{
  "num_hidden_layers": 10,
  "router_z_loss": 0.001,
  "qk_norm": false,
  "parallel_block": false,
  "init_std_qkv": 0.0409,
  "beta1": 0.93,
  "warmup_steps": 200,
  "max_seq_len": 256,
  "z_loss": 0.0001
}
Below are experts of layer 3 (counted from 0) of a mixture-of-experts language model. Rows are named router (the router's row for the expert), gate (a neuron's input weights, with its number), up (a neuron's input weights, with its number) and show model dimensions 0-191. Each number is 128 + 24 x the weight over its row's rms, rounded and kept within 0 to 255. Numbers have three digits each.
After each expert's rows: a language model's description of what the expert responds to. This comes from a sample of Wikipedia text that the model never trained on.

# expert 17
router:116109138111163159129149101109149101163099105110095097150140163131180120114085142141107134143112145112110105138131100156129084146135131162134117141143121110125123087146104155101108098121117143124097132127097126124142157129153169110134147088151150130074111148145128171119091143154102157090166123133106118152149110121134146108111128121131054088151162143095110109121170134145097146114148147119156169102111129169129122118148153179133128140124114149124152114132154146101137176127156108151099132152152145120151092182144124160091155136110133107155163151142105146115129131131183186099
gate0:114144141124133140149150148099118129124125148090118132142076121119148121094119155129108144141158144085154120090113134173180152137150150168164133137104122097143137129087099104104126120143120120146147142148119112090105121106188152128134101122084118127166135103113136132139135107119103139170111118082139112168106094091142156135125128121088159126103103125133129141124175101128094154117119134140126101136092154150122126134160119152158121148156155104093110152139120103089154083118120129132151101143109127196194150101113133113083110160158092109131168134067090127148113102129087139144
up0:101138127099136147165113137145155100148140103127131114138147126194146143126137084157106133118097094161096117158147104125128094138100132126102117147151147140140114133138129140180107133105117125108113099097123129110143092154130125137101137135124110119101118143107157179120156161112123154119166077176138148093141128167108121112130128140110134124199107121112128088138101164156187111135137147100143164160114139174116136108073128138132093110111084130174165094134122172128125136108104135140126157120107093078060087157158140123148128134078119116128148135131127137115118117124164135117
It responds to: Given names and et

# expert 15
router:121082154133189146112137129150192130153128127091086124126127164113149157118111122148127114072106173109103126172129083167107110140117189184133141150101126116136143104115098144112126115130127136092115110132090109147141120118144139111137177099135119133117081142164123178099109154153121128118173128147137111155125124086157163105125106104121119137156113153107121102092168136134096162101152107137124152105125137132111115122150114112108184151167160156153112096106119147138105164097137099148095130129146132118162118175130132131095129127119111077164139140157142150124131110128147149136
gate1:118119143210115159093136127138128152121136134103156139138110127169134155110120157157141110127109142148138100166121103089116094135200146114117128105137144084139131106077114095120087104135136146075125156141131087087098141125153120128129145092099134124127113151152097138095107104100130131137131133123181096136099122081102172137131108158114121160084110148084129133088131121133119161149151150144138100121144144130115103178116160188151130160122132157140113132121136113138134085125105110096103141094091177125130149149156144138106124145140129100120124171149117181121140124131119112140
up1:134107159183094120118143151130105148135182139121159118143123118147155164150150138135152160101096150143091150096135138114132138121106119096077078105171120118146122083113070159124125067096128135143106172133132108097138148093171085121125114122094135106133125117099106103112124133115109132108120156155124140138148148115161158148138127180135167134073121141128149122123100105116122173134154142119138118085163120120154103135119121121133128125094136114164143131135106084128113129090138116116169129082149115114141144095101122205145127087147157108100150155107112111117158134119118156140
It responds to: Pieces after H/F

# expert 30
router:175110148126154134146131076103141107150134104118101091109105167124141122137099149149108117106110174116120085125122105175081109112110125151104102125133125085116151097143102144116106107143097109101088132111081112162168107120123151127154116129123111129093108172140135158145116150157124152104172113125086130125134083111155159125084087138157101129121143107115124106130152136135147163086140132128166169129114133137114111127167113134094144151145132139152133083140176167117087133100152092157133160122129135093120099146147131161079139172163114126149141134155137170111152138126142171099
gate0:121120116102162130116118106180131137099109153105099128128179113121121120083115100109165142121125113115128124132123103127148143131086139116123147115116113118120172124113149108092103128126169199136156140113106108152163141148130123170125096123105116135134098139106096121131099128175155124119132159119147130175127128149133098127192091113147131155150136105150135094098096141133127147115093150137115125142159081132135124085103161086134206146102093155173096137136159114179124119101107159115095147176145133148127105144114142165176119159134114124118143112117181137147164123140121118141
up0:101121143120146152089110076159179149119115112105138152110166099110148141141137131110133108124111136132137142111134139129177156166161119094119115147146117166125142116126123108136115171120108161140107112115119141144137130113104059134114103067094130123134104145081132114111155151164156157076140161128163142154133163156128094138148138124137147151168151095153138122149125148100145114123122151162092140152143152112130145146132114120093158171064100138153086125141102160124106139125111107135111140172138118093138116142160121114198099143119103085123129096108092123148074118136111150133
It responds to: Word-initial f, re, per

# expert 6
router:146102170138156151088124125101133117164107112110103117125118149113159115095114152144080130119133159090105120174111111174120095150134125155143084143157089109099149099118078140082081115144120119105113178113127092147143114126146161110114136118164135157098112188125142126117098158156092119111145132145144100149070108096142160119140108121137120123111112149112120136105141155138079153099114142115142164134119123153111110126142106136142171150099171138164152116140133155117112152106152088146111139146154137117118070121152113117107148145147134097170178149177116154151137124144151138123
gate0:134146145133106127134129106135070087075130112104131097144171126092099117122109153118123116111120104153111118106152153093144144125122161140105126120170093148143127128110120112101163135123100106110133094090151147139148083103123127113114142117135150100114152112117144159127138082154169088078107130110112126173146134152154127109078158149127101157162125117115157091150114161156113120129109126154141134138138119102072141124158117151109146115164122134090138120089145077157159109103146152119160158154149161104155142133186070135111122115138127157099164158158137104177140149162114126128
up0:125113160140174117161140117175147150156109162087142148119114114126161120130130133106112132149126152127114162146126096119160121141185122127155129115051132125137077156136117169161101097133142120112110129118105149116149172114118056136126105149111087124118140110110090120134120154095087169149117112169126088112155128116131125131160124083154142096134157160150110159116144097125114152145132110081120130115102138156145114112094112147120107131104129112164149155185145170105142115154106122106101090132130120094121107129093129138156149151177139100122119140090123165118103156106113095116
It responds to: W and o pieces

# expert 22
router:133081147147165136120147125105142123128137140103098102101127138084180111112119180118130111135132136120117114136153102156083121123113107167120113135146104126134123120145080155120083117129110108082082088146080161133165111143118166131112110124143086159122101151143115151117120121157106114111158105140138112134090110106134140141106142151139095119149111111131133105115151104111073149118111143154168156096116159158115134133162105116133156157187138144167149107180133143109086127101165113155116125150182152098134125158159156176108152158142140084139164114148139170130104111130151146124
gate0:119103139067146124113117129120107147100131122133144129096120128128146112146183121150108152112123133082096143171171112126144131125106088120113107121158150131108133147125112117141156128149125127110145166150141100150135141077116100120143081148138143105148127089168136147143091131125101156092168117150092141108166110102127132122097094158120146160121148147106142093137123193090165131110085152167146104092079152113129139139137152114119147119152119154121139159143123140121152119124086161153100083138144124086087156128105158105137095075150170102131072114133111117106108144142137116163
up0:139147144116120100054105142117117090137134146108127122137089130158150084138096142125142117160109150137160120140108129125119154120151094127150134123121087117106131138120135124105131126128157150110123135109114102109117153152099128085103200111116179176160131166101077121156148125115143133151144114165145145158095172113162120134138142133121149104115089110106096136137135125129114095161154120076119098127155083127121105181071115142157090117159195131121125084117149131148101176147120100146123157152144101138146099123111104146128161131082148127145148151160120134130144157116131121112
It responds to: Rhyming word middles

# expert 1
router:145116175125157161096158096090132133133105094114103097106116121131159122106119157150122101126138186112133121142123098132103106146097151155128137116161082092139146096132118100121142110150067146124126141125097130174131133165132167087167156116146107153091100165117127136131090140151144143133155096158124111147142124087144115101086105116157111079153131110119107109079145137110104181115155118140154137088130151145101110088160104161140147145148132173145117120111162136104121143107123098164100126134142122116122100159145131130112142159161125095138133127168097131090168111103152167108
gate0:168124165096117094117129097096130157139179121143123123137123058134118117136147177144117145139135122134081128183139120114117154108085138050151151150107125151124143134119123140092140152173128150135131130119111115100161134103124111120148132137117115068121112127107140099144095123185142133144143120131108094131131126128123119087104143084106127129151136148141140103153123168161115111153126114123136134152088120125128152105118111160130109127154114124144128113168142089127152127113163149142085092123108124125157139184101074158118148120165133090104192138095152137128144125089157081136
up0:152131138069120130114112112127102144173168136122112122164098095165119110144147134142111158178100113138088156122144135128158118127160134093161137150100105098134136139091116134145099151128115153153106156121119101111146110141137066103148116130132112117135148126094121141194121134152121108166146121110151127136141099091099123093108159120122112108142121088105149148175116140121112102143093155155135117152089113141148170137131122117120096123130108107166150180145148100108119133120153107162064090134135115165140170128118093146139104109174132071107185139101121101137102117095133122134
It responds to: Word-final name endings

# expert 26
router:150094147107168152106142086099157097156112119112102098120107168115130127144094133165114090124122192120087105176119113165093119142097118167114081156168121100152165118116105132116103097130094134114104140106090114136135112130148150122150118139127105175100111140123150143152082162135105125104150103125115133135107090121136133129099089141152101110139166127115120074116125119131116141093132116151140139108128130142122100108187107129135171170148131153138145074130142146093105114113158109138120134136161127100129112149133145151103152155152131079150165157169127177123135113119136172129
gate1:104115123147174118132143126142115142120117088116111102195106134135159099092138123115086151126101102103114170146161134123125101147057126144132125116162133138109096124139138129150111122130129143083099193113144143132163132137126154116139079189125137177137101080127111118113097113136110090130106127173092117098123162121158149150123118137082083108201132115110162139124155134127117105153125163142105099112137117113139135110152148144133131117098066132137120102123135135139147123117166139135102094099103085109149144085129126144156112116107101124152176125163136147131124126109159125133
up1:112111114168117135110175120162160113099128096117094115166124176120169117110132121126121144108102143081116124151133134146100084121060110167148138107162128110112121134122148082144138103109140134123094184155152149109149138117142117129142077172135152151092144095164125141147112093161104087114145108169070118101126167152126153168150155159098095105175130119115126161125164130141105097109146155138122096088158122125087149108132162149138119127126084144109115132124158155132132148138120114133100114101107119130157109109101123153143147129071138123138115106123145136117105153092145115131
It responds to: Line breaks

# expert 9
router:155110175139139160108167107097153087139110125104112122100095155093152147096133175140097096146076141078088092156124111152139119113091117153132143122142117121139115096132091109120122098145128145128115121121106093184133126134166156104154163105158125142105099180152156135165109141163112118119145092134123121127108136095122131100090131126143076133114117137116133095090145100112129151113170126115185146112121155151145115085140125107097156124168142168134131119129159170120143144115146111146082134143144148111142108184169143121117122116141112088149136147151085145131145122124155162125
gate1:144100115146164121152171123115092156144167100146092103144140124148105160115152100127148127100128154116164140173124157115144145126100157091107141111183080130123159119105156149141122149125143142149166123108123115101115101099145121142147129145122067117178117160126126157105126151156136144099152162121101143127123098085099147093121149138143088158116089104095128145091105137173094195102114129102101120121133107149130136113138125087107133118144083131128137164124120139123117117126138099164120110081148117160125136097131147168133148093095108107132139141068122159114123132149111073138
up1:118103136111102152107113103171134096157150125172121140102141123121168144107109146169103118072106116129122174146135141115108105114159134123111141126094123111078139130125112115142135115109155159097142116128099157148124116153101089136132151166144136130175143115109095124118144122110106165073076126101149135164149121172150124179136121147099108110116124165106100142147142163125124116144114095153118145140109156111140081114091132189165102096123188132151122087109146090099127156123112119161125106174122157128087133146109144124121108173172124159144098100150131129115130126117107154117
It responds to: Word-ending syllables

# expert 29
router:154106130128137169120147115115152107176129105115089120116104138096170090125105158149102110118141149086108104122144110174120103162114115163130113159168129120113145093137111160086133117138106109112114106119090103142141122143135134129101132110145125139077139154133147143157090181140106176088172100094114092145139107122163189114121081124179084125157133148095125107138133125145141119108144158134136165129142125165114105130144092127131135129155160180158114064138134134114093143129151099151107149145153127111128097128134139138097123149145140116175148157143117165101163129130159152120
gate0:098113127147097091140128109109136131116106156101052089138149113162151160158130137131148159120107102135166134106155105112172167136140129131114118132135123146125111144206126140118146124148150164138107121124128103135164157168118132148128155085138101101090112162128102150112105105154110156137139071143137119075121129140104190127115140104105130117126120147086116094156120136156158129124138130126144147119179127153091084092135097132154129126125147191133162144152132139097127105108110110120154103164149115173128159134143126145101131139153104123134163100121109076144154127097142103133
up0:102133113157094096137126100082105156141097170124098121144133085175148127144171121103132147120084123126200145128129133124130136155160110130141105089104129167163088180137121127106099108150166134163118149085150117121147132149135125135132128110143112128091124153068077131111123093157112156132137083190146133099135119133111166128123149136116122121129146141080143130149133120158124148150093141128121133160136133158106129082121145111148113140173125176152164108145104149116113122136126145145142095124121127142101122110097059174115112119110106110113122079116139104151131129094101121134
It responds to: Consonant p and c

# expert 27
router:175103163123145155085155090105140128128114087080092121137122163102138132106115135145105128118114168112129122126123106148086087118136156137127115167152108105123154095134108138111119109130086130088110120116096110160143115146150182135168136104103136131128106128115134146162059150154112130100153122114103085169105096076127129099135105138133101128119150124107091105112157115145131121102138130134159129134141124165120094120148140142132168174120173163204165130097141165124116132121157115130126133161142139118151094141132119147121146152148124099166141183153102151114142086124154149114
gate0:119140125125093145075101118115160147101093136157119131136172112120101110104128123131148148092114094107156149113121120165149135161133145103116124144134106116131112163171096142144122130149128155121130158101145083132147144131109128144125147118149098119100107126179143153129133179163153113191127131168127134121126177154168106127113143068124122140109079136108145061171168155167122097138119118148143139144132117104183145110121151098114120161065083091143106102133144110129142121135144125139113127102131148159122153108148104133129136069110168105149106107136118118110092156154143127110
up0:090182103094102088166124126115146122124121175091162100131124144113203156151112155116154177103120130107159151120132130122140122121121125151133124153100138143120162118105124145087143100124176088156112108100144156119141160124115153130147111106123131115126185094111082102142119089131160136106108115132153136166113134092151140100136095162167161123165163126135101120107156151066101117114145150143102150138126088162103132144135094126139126130183162110119117133153125146136126125135135109084145106166102099109132113141086148087130111123144138123147135114163158113113150157101126114143
It responds to: Definite article, -ual adjectives

# expert 8
router:138090128134162132116183089109147132129111112120103123084090151133157101126104124140078110126129178105079121153102127164102114158111118175133140150167106078126144104150103118098109144173116116098086098152102106116174099117136121098144123108118147145125117147121131148150125150164102142101158103166126151136121093084125110136084080138151095109147150146128115110129123129141125159096136132100172149094100108163097081135148100140100143156133124158165132117134125127096092147107161102133135121160153136123143099112125158128106155153157120105149138114131145164127187121123163142108
gate0:174114101144143119136095108125170118131125129102141077167116107117103117117141121079086156115133145120174095123126154153102136116123112091153128115138118129149116149095146169127191129129141113127155091094126129135121105138113077147131128149130120131079147097150114149113095119143158131121159136132143109114143153117115139128121148117144134087098146150107126151216138142129123149080122097178117131118140083135103097117112141110072141116113175155125120110100107108141140105134151127103137175105095105135109117123113131091135107105165143154140077141127156152147066177139125124114
up0:078109149134115118095128094109109163136131135139090112103116116093083128118095145167179118141124125138113158128128097073154124189146122110073140135115177112128130131139129138111132191134121160130114130130130139131105126093133190132169121126167129141165114140153105100135130120095101122141078103149149147131138085142136100111171115122126144113127123116121107116092102153115103127163116163103172139120140163091162129120137120099169123108111160044142147149152125139112113133079124125135143100116144133115140130110117094105167139174096144110134161148133121131134183116123144129134
It responds to: Section heading markers

# expert 13
router:137106171111136149121151138100155097141096112087097126102096153105166114089111147139097114113122142104129119160133082151113113121113142146110140156144099106136130118157096122116138100114132107091110131161120135171157125142114127134138142164117091141103069141128141171157120132164119155119141134158108095153101095102119119092145111128146101099130193098095089094126135137118087153098115148121151166117120153189087096108144089179107184149162127148136135084128152135116132137095162094138115105150142133088126101170140127144114140138157121127161137151170157122123123120144115146128
gate0:180146125094102100072176113168138141141166098119130115153133107179095125148099096150133131139111128104182137101130132107111114176155102130132134132104116103115107127103100170125121130160158115132083117147129135132108122135164102133108156156099157127121098085166162126119125125109079122107087132168138141147142162112131106097150119165157133147150108135122126117119114149102133206081147107132155145090132144109130157131136132128117116115157130113125111093149163148120161143077105143144122130137107138122182121124109129113110100129187143127112110108160095144126139068145119122129
up0:174142144102116107114097120132134147118164138121124113154137127147149123136142093117121111141115135131153146112160155084153130131107114120149141129109131095161090127101108140127135143156152129133122143161142119176066118128133121156099118117099122137091131091102118108101124114128149146131118125125138129147106155115110072111105114165104120152155124138124101107104100147135116142111144073129174122098170139140156151141141147130146108089153132091128112109171208132085127175062091129151123149128086118083155119150104121160134110151223117115122117131128172128125130111153151104102
It responds to: Name-ending pieces and j

# expert 20
router:154097171122143170091119102079159141140128109126099108137111118108167105122129150124121080118122149128114127144144111150095108132101172149165107152119143096107161086109094118092100087157120134116095123092099137147115098131123156111141139134097086128113085152143118117149088187131099121113168106133135133177143124103131151100093123121132094079115129109125132104123172151117102152111113123150149180128127142170118116116157115105100146132135111130135153100139129135111086140114159099184145105130186163110150098135130146118120154122140130114148182157189126128125151102122140134113
gate1:150126146137162086151137115138101129145173137158134110125120133086114131121119127143099145104153091114156135097123117115115161106114124150105118131161147035150105116144100109155136139155148125125126124127127147149178084138135120122110128125101108100142138165149114106113158112132130132142095123135107075161147088137109118101126130135131162158117140116139163102136167112153069143098085140132100106156102136122125158151149141097176119158118117095176106117120145105125128089148125123128165127094083161129154111123139109109134132098109072110155098151144103172149197108102124103113
up1:133146125076102163113124162143179154133147128120115142125141140153154133139137138101135107168134139147084092137120147168137113107146127108125140135172087134147125146094143127145138144139093147139111110145163116097116131100135141144155168151118145164153106095140135171171121127086100152084145142117112089104125181097172158107108125097133133135082142114144109143114105135099155135141117109147108126107124094116127139101104128158144113156099143139122150159162099151111122137123138109139157110167142119085095173152110132146152134154102158085060109127132131099100112149118061095085
It responds to: Noun endings and known

# expert 4
router:148077151121163159095127131084168107140131113090124107104096131123145115129108152138115102090108147132115100142092090157113112149114132155102130185193107082137157113131094167092126090141101110090116103139094113141155122113130144114112136137142098146073103144129138123141110150159158146084166116088127115163139128105146163097118106121141111095128163141082095093107160097139124150091136121146142142114124140150131112123149092110129170135143120143137165103138160159121104161111143086125095173143153126096148108139140139124124174141135108104153145133165132144118132106111146170116
gate1:151129115144134094140164149121201135145148128097147144118140128123152141117117140145124167150111136148140134114131118112103085096128158141168121125120133134119154144121151140130147094079132137133109096143129132101129154135120098041164167184119101117169153112108168138106097123119123137113127127125145148139112136142133179163096098125090128071114131135132126105109099106108122086136144087124156144108067119100120098158101098144117092134128150133129159089149144091142107164185149149104095138140124148106129093118129121130169134103164134118122139122142166137110177131169162118115
up1:090134119157126158100137138133103100127126118115120126104123135118108093150128169137154135094156154130069124125122136148120148149112088137127143140075148090150130171118116121105144123152099132152154136116172145116167153107149149137177116128130151096116167128168149115125150132140138138118109096127116133143159136104127125130149147111106141088126097123145138100101149139118155115086093153139157115097111148130115151116183101131140165129132118134092116158140146120125175095139132077104094115158153137136146160108154113108106165111098125213132123180078097158104082102103174103136
It responds to: P, brackets and units

# expert 0
router:125115125130170164110182118130148112147107143134075124138118139136152094119106160138126091098093168104098091123127113158128091127097121145111118138130140091159123113114080149095111073132121116091133132150127145145132122149132132146121134112123093172111123181156138162140088143162127112112161107152090069145155111085114131150130101100139109114163147136097116127113139118135109175095150169140148136109119116161094126114163113100145150158132189156145112128136142140119129127113133086186092111135155123116112121176174136106102135139142132120157156100164144179117113108134131139104
gate0:111137102083147095088111140159162156088151183120142144118137117120096092137150138126154146156113123085119107134111143167123133156148115118153110147060121113136139128119112165083112091126136128136131106115085119114120152136130112118166147134110138124181144154075059124120155151105157108166137123101114081133171131113111124110145075126147113150126096089172104125119129138182133157161112142162124128125108134157087108136094128178113109160125118117119113138122151151132107155135122139117147132148080152136110117166142104158132118167167113107170157130125134128167111136144113123112
up0:149156112145093135075150118175117156109148165128111115158117126115157107129120126092155110117165142117135123105112134114133123101152077125128126129094117122187108172109095169130136107124158095096114101145119128124102086112151126153159088112125114124157127103119095125145154116136125121130157150132157061132158116123140091129117112114159129136130087140089103102078125127143112180086138089121133142143122092099127112091128144118111126195144137108078162108152127134129164145134129153142103118123133174172129100147157168183143108147165138124167152134143145130106149132144108114151
It responds to: Mid-word pieces, pronouns, auxiliaries

# expert 31
router:149087147130143147121148106106144132123117131106080087134112131150168147104113167168107100128116119078091087132135110130117131138134127120112088168170097098114121088119105160110147128118122104094131178149102105141155127132123146146103137103125095166105100154127131133141099119165127130106124104138107114108109096128164173111114098123145119108115127124112084086134145129141116170109110146116164146119097143148093096101182119129146146154170151139144140061150129148117119125154135097158121161156159135115133106129128169115092143195182137082147138126146121151098127107148169133119
gate1:153095139109148133099091125165148139125116136132137113159138117100136137117152150163167144147148168140142112149140080146159114131109071104163113135111097116112154144160158111101121081068092146090140114145123091136105143172116121124148143116115131144138161166113123132106130138088132092156096128152160128134150089194134143114089061146129143122164140121118100128104134123136134118113085157140150147124113144128173097131115123138113170169168125111143104070126120087150110116176118130134131140133117136134118132074103107115118160144137135092153161153127089120109119102170118121129
up1:126121142120133123179144151124133131136146117140111105105093128082114134141118054122097123114132104130121189150119181096094145119135165146113118142100152087123099104136082167118154145154120089165118157097128142172162113110144144126106097121160131133093095128152117117088143108167107139122120120121089116100130164065076146140150173108127105110098092128127136124146132130142100145143136117155138111126116119146104130144132120139138076126140138167116144157110163127108147139103165134129112128141117159148150114161131172129138083113120128144100072124139099154155129153121164168173
It responds to: Early word pieces

# expert 25
router:174113166150173156099179109093153128133110111089101122119108160091150102099119171151103103113092166104113114151124089145104120130089143161111123173159122121129160088101080122115136115120117152090088135111119117138138093154127142112161106138115097154095090138144117161129111149127134168076144120143121118135130100093138141093089125128128087124134140144132124118118153134110115128112131126138168121123111131172134108120138129132122153143124149175143147097120136160116097123091116140152077133167159121106102136163144132158100139158150100098152128173162113169121160091106175134120
gate0:076177097149156093135120108121157139128143126077146175096187117147170110096144113101122126081104127092089125185130096154117146115133116117142131115133132123114115135092124106142121172110123177125123117121138136156136140182131094111143112113127084170113100107139142110127133124102118117118094127143106099169135173142128137137133164121107124154179106137123150145086139143122189122123121123134126123118069114116096098153142092136096121139146133102136169104164136190114129097130135137144119145148106115144116116133163136160131134111134176157149174119170093121134134115149149126145
up0:064111089167150120138155090073134124120149104119147160110136097167177114124125124132160129137106135098097125154114162139134142087179136153165160101128124101140103138114118130153115139140095175122130121112105130153126140119117114112125127106147138141083119119120148134097150127107132092120110112151139135124130158171131134112156122160134125161172146164124161136058135143116136156088133124099099083135095158118123100147085104110095132136162121139104154090119124196151125112157162130107115131126125083138096133112145123121131176095113164157100177115141106110105123149122106144154
It responds to: Conjunctions and list commas

# expert 21
router:130086156121170158121140136135148120130099101121110090124094146129157116098090180143117127099132150092092121139123119161099135150120144165121105160150112131132125089108087155105144120178109120096093125094097127129129129149136143134144144129137123129075116130156141151131091145159138140081163091133085106123114113088167131105131098110150106120133168136115097088132137107138115122115163127154160145121129115160098136113160150132100134148115182143156154099140117166126087191109117106134095137184134133123128111148153154126103157134121176116166174147169143150115105104115152162115
gate1:164104188164151120114147125180125108144101155125147177120139121142108092161123168127140134115155145099155109134105127170095146144159152131103133110131116136135100138140170089115123106150088133134085116135108125115133126102115112178099123083145093087124138136143106183121156176081113135127121110120100100129117156131110131131127134115079113143154146136133155139124144129137107112079101160161121119103103156123095101122117132154137145124137130126145063150102100096121099128109137115120172127133103118189113098145130119159115187145129150115158129165116091167124129123093084131121
up1:111130150152157150101154166167159157139144167102130132142132071108146154119081136085157149118174145108107119139100109119100143125112137158105115110142157156145109138138166132153114139106146104110108091106166119113123118097098137155145115113134091106161155129137120124093151141097136177099148115151153094108161134158133088099114129119104116158106147128154120140112121136124116126089060188168122098133109146143096081139100118150166117134140122121131084149130137110129141109103145122152140096106108123173133179131118131111118183113114130143138130167099080162146130097130094118099
It responds to: ch and -ent pieces

# expert 3
router:167075167111175146094171111109150113130105110121089098129124147124164134124091174136109106096096169103128115162118114156085103117097148153114121133117104094121141115128109113059101133181116142080118135139093141144169121135139175115140130146147129136104095151131151144098100124147123161124178140150111092120134085080150134107102100155133094128130143142096116107098159114128135112104144156143150127108105147132134143120145121116120116135140146151132138139120164164131082153100169115158125138140164130085141088126150130135108158124187130097139148156160099141108119117120153151118
gate1:128103117110123124119132160186103150153129164085112104110129107150157131098102135130126112137079162132123094147113176146113150150140077099102120120088104115111168123111157146131148085108137168133077100190136105137122124113168132140105153147125133137103142118120156125162143128154100153166148159118148115132106129140127116122145136098145143143071150126110097133082160122121100116124129111135144130128200139130102142177085111128135122123110117107129158156099145130114137084104162135140123157093175137139112126142108144116130152171154104149120082192142155115123128114103089125139
up1:138137115134123133124112108109141080121090103137154125148121123131097112159153144127163124126163106120119164136119109098127143129137171159171138148197157151141097159128104130082139145140136075138150141086138121147119142144115115116164118132148141115180146141143105114122114138065145120102128133155096139107153104114128109152116099117123131125149086132159152152135096167120137129132092117154136132141081102110102094061128153124185133149152128144127103116165084085117117124151110115140117103173079128139155125095152119158184112123096143113159143095101087138106139169157120122123
It responds to: Table cell separators

# expert 11
router:140109138136166172108131113112134113155122112117100084111109134108128126152102170110114116090111123084115082154110123164118092115096118170112079118131113094116137087137085143119101107156110131093129116102130089163150100148159142116135126103139100138112100167125136146142116166149102137130142105163115097133151091142159174120124113148150085103139124132107113116128142131138106160085138116148142149103135142144109143132193108147136143151146149142149136081151157162122092161100173083141129136124154136082128106140127093153052155164152120097145131139142144149146136094141133163115
gate0:142112142115136134118099145108122134144170169128109126080164171145129151126129174101090111075104183131111148106157105145122144090146103074123112120148123177096130154137110105129126124135130160092147133113144140124168106157130118158126130119182131117140113132153126152102104081125125125089150121137095125127140144119128154087124149120101139156137099078135136127126114095154095148121148128091139167147147142108144087123108085111124113103143116095133098116113155131145120129097136096136138107108128067122174104142146120170113177114125157122122199141131142114160109162167147102094
up0:164170142143108171134061134148122137159145129117137134111156161144124166146099181092129167129100206145157129102140098130107138085123132162145123122103131137126111104094134097135119148112159123085088126152107112111100138149153131131124130183141126105160126128142100103131127158138121110128155144152119107149132096114149141107102117123102125147111104140122112152140102127137156143152111148137145119126161112086153090134086104112116105129122095121133092065126109121149135147082108132169130139117178090119138136145136130118134112116112184191119159160089129126108086126115144089152
It responds to: Word-start consonant fragments

# expert 16
router:174115161136154177122114119112172119149110113080110125135113128101137146104098141154109120081106164074127073151111080159109108166114124153119137136140103146120117122129124137088106094144097135107103138111096103151153138129130152099152136150121108144080091149144137139142107159169126103113164128159121110129136088070146145116088102145147088095156145139105106109104134126134127156088145087169150149123140130135103106137129126131133187167137154134153118101153156164096113162114114092132094155140148125116121099136134119155108127146143147082132160144147131143114136089135156173139
gate0:101114136111167124103140139142116126141140117108124134144118105112072123123165177117119126121103130137145151149209126148164163131118125099178095121103107157129117139111091072126135134108125140076173146145120127109148170161113126099146134161115172156111142089132114156088117169117117138123127087137093110102157163124092135152065123129141108128156145119142150111165148177137112130137112130128103092155098103150077127155094168133125095117161135156153148181133103137106161134149143132128135170142099133090124099139095152108113107122119151121118111089138135122138129114135101127110
up0:102126111149139129152121080163108174133139168144116151099137127125095128133125157100114107121133142136113113103120107155141184122137135159077116156123141099115142118108149076132146112154122120145116141123073088138124130118156156141090086069075134117159117136157138129156187134161126153114126147138132100161139126159092157165113129097149078103113121127073134148097115104158136126145119113118142119120115096102122103155155182123107087159124146070137118156129152160135139092161165152109145159112131133160106088156127121112080096112092148137129116148143131129135120139135137110151
It responds to: Semicolons, de, slashes

# expert 7
router:150087161132158167102144090099156100133109120131121116107100126088180145117086135152152115109095115101121117145107090155130121137102122145105103135164126114144107114143119108090096106135092122087107126128103135124154126160114129101128142123148120153098092178136139151154076140142117091099147111148094121130111118105176127147112115154122090140145137146079107126106121119129068116116122145114159168105127153152102125137136111157137123177152132147135126130142169164108116170140129098150086156152153134102127097161139160166103150131163129099138134154123115174092116101116170184105
gate0:165123158129151146105077105088125145117119139115145175127123107105136110113066135099148092121121137090140150156086154125189172142101094134164118129101094142113104126155161102142145146103149139094099112128114119126192123155077150122168128121119166153106140135108122146131121127136181133139123097144133100087105114101157115136128140113176093155137108110117123123144140131096124189121101131126124140131105138158132105130128134168147130105101085129178126135144127127122106152116102089114161115153160101125160110087117088106155176134138109127144151142142130069153138111121120126123
up0:067146100133130124103176127084162137103113090093138152135136145142130150144169088136111140126127134146149156133120147139106091147106124135112078115175126079166127141096122089114126129087111154131118126138158163155073148104122132152092129120111137119108138141145129112128073140136139142114153109081157179088127120124134124116115128111151131090137150095097141095122112108129132124194152111118168140131131132092153119118155095127123119101114148141110120138133146127146175076116110140160081126075143125117064127167171129114143086142120137117096160123145102163136138139135134143143
It responds to: Mid-word "ad" piece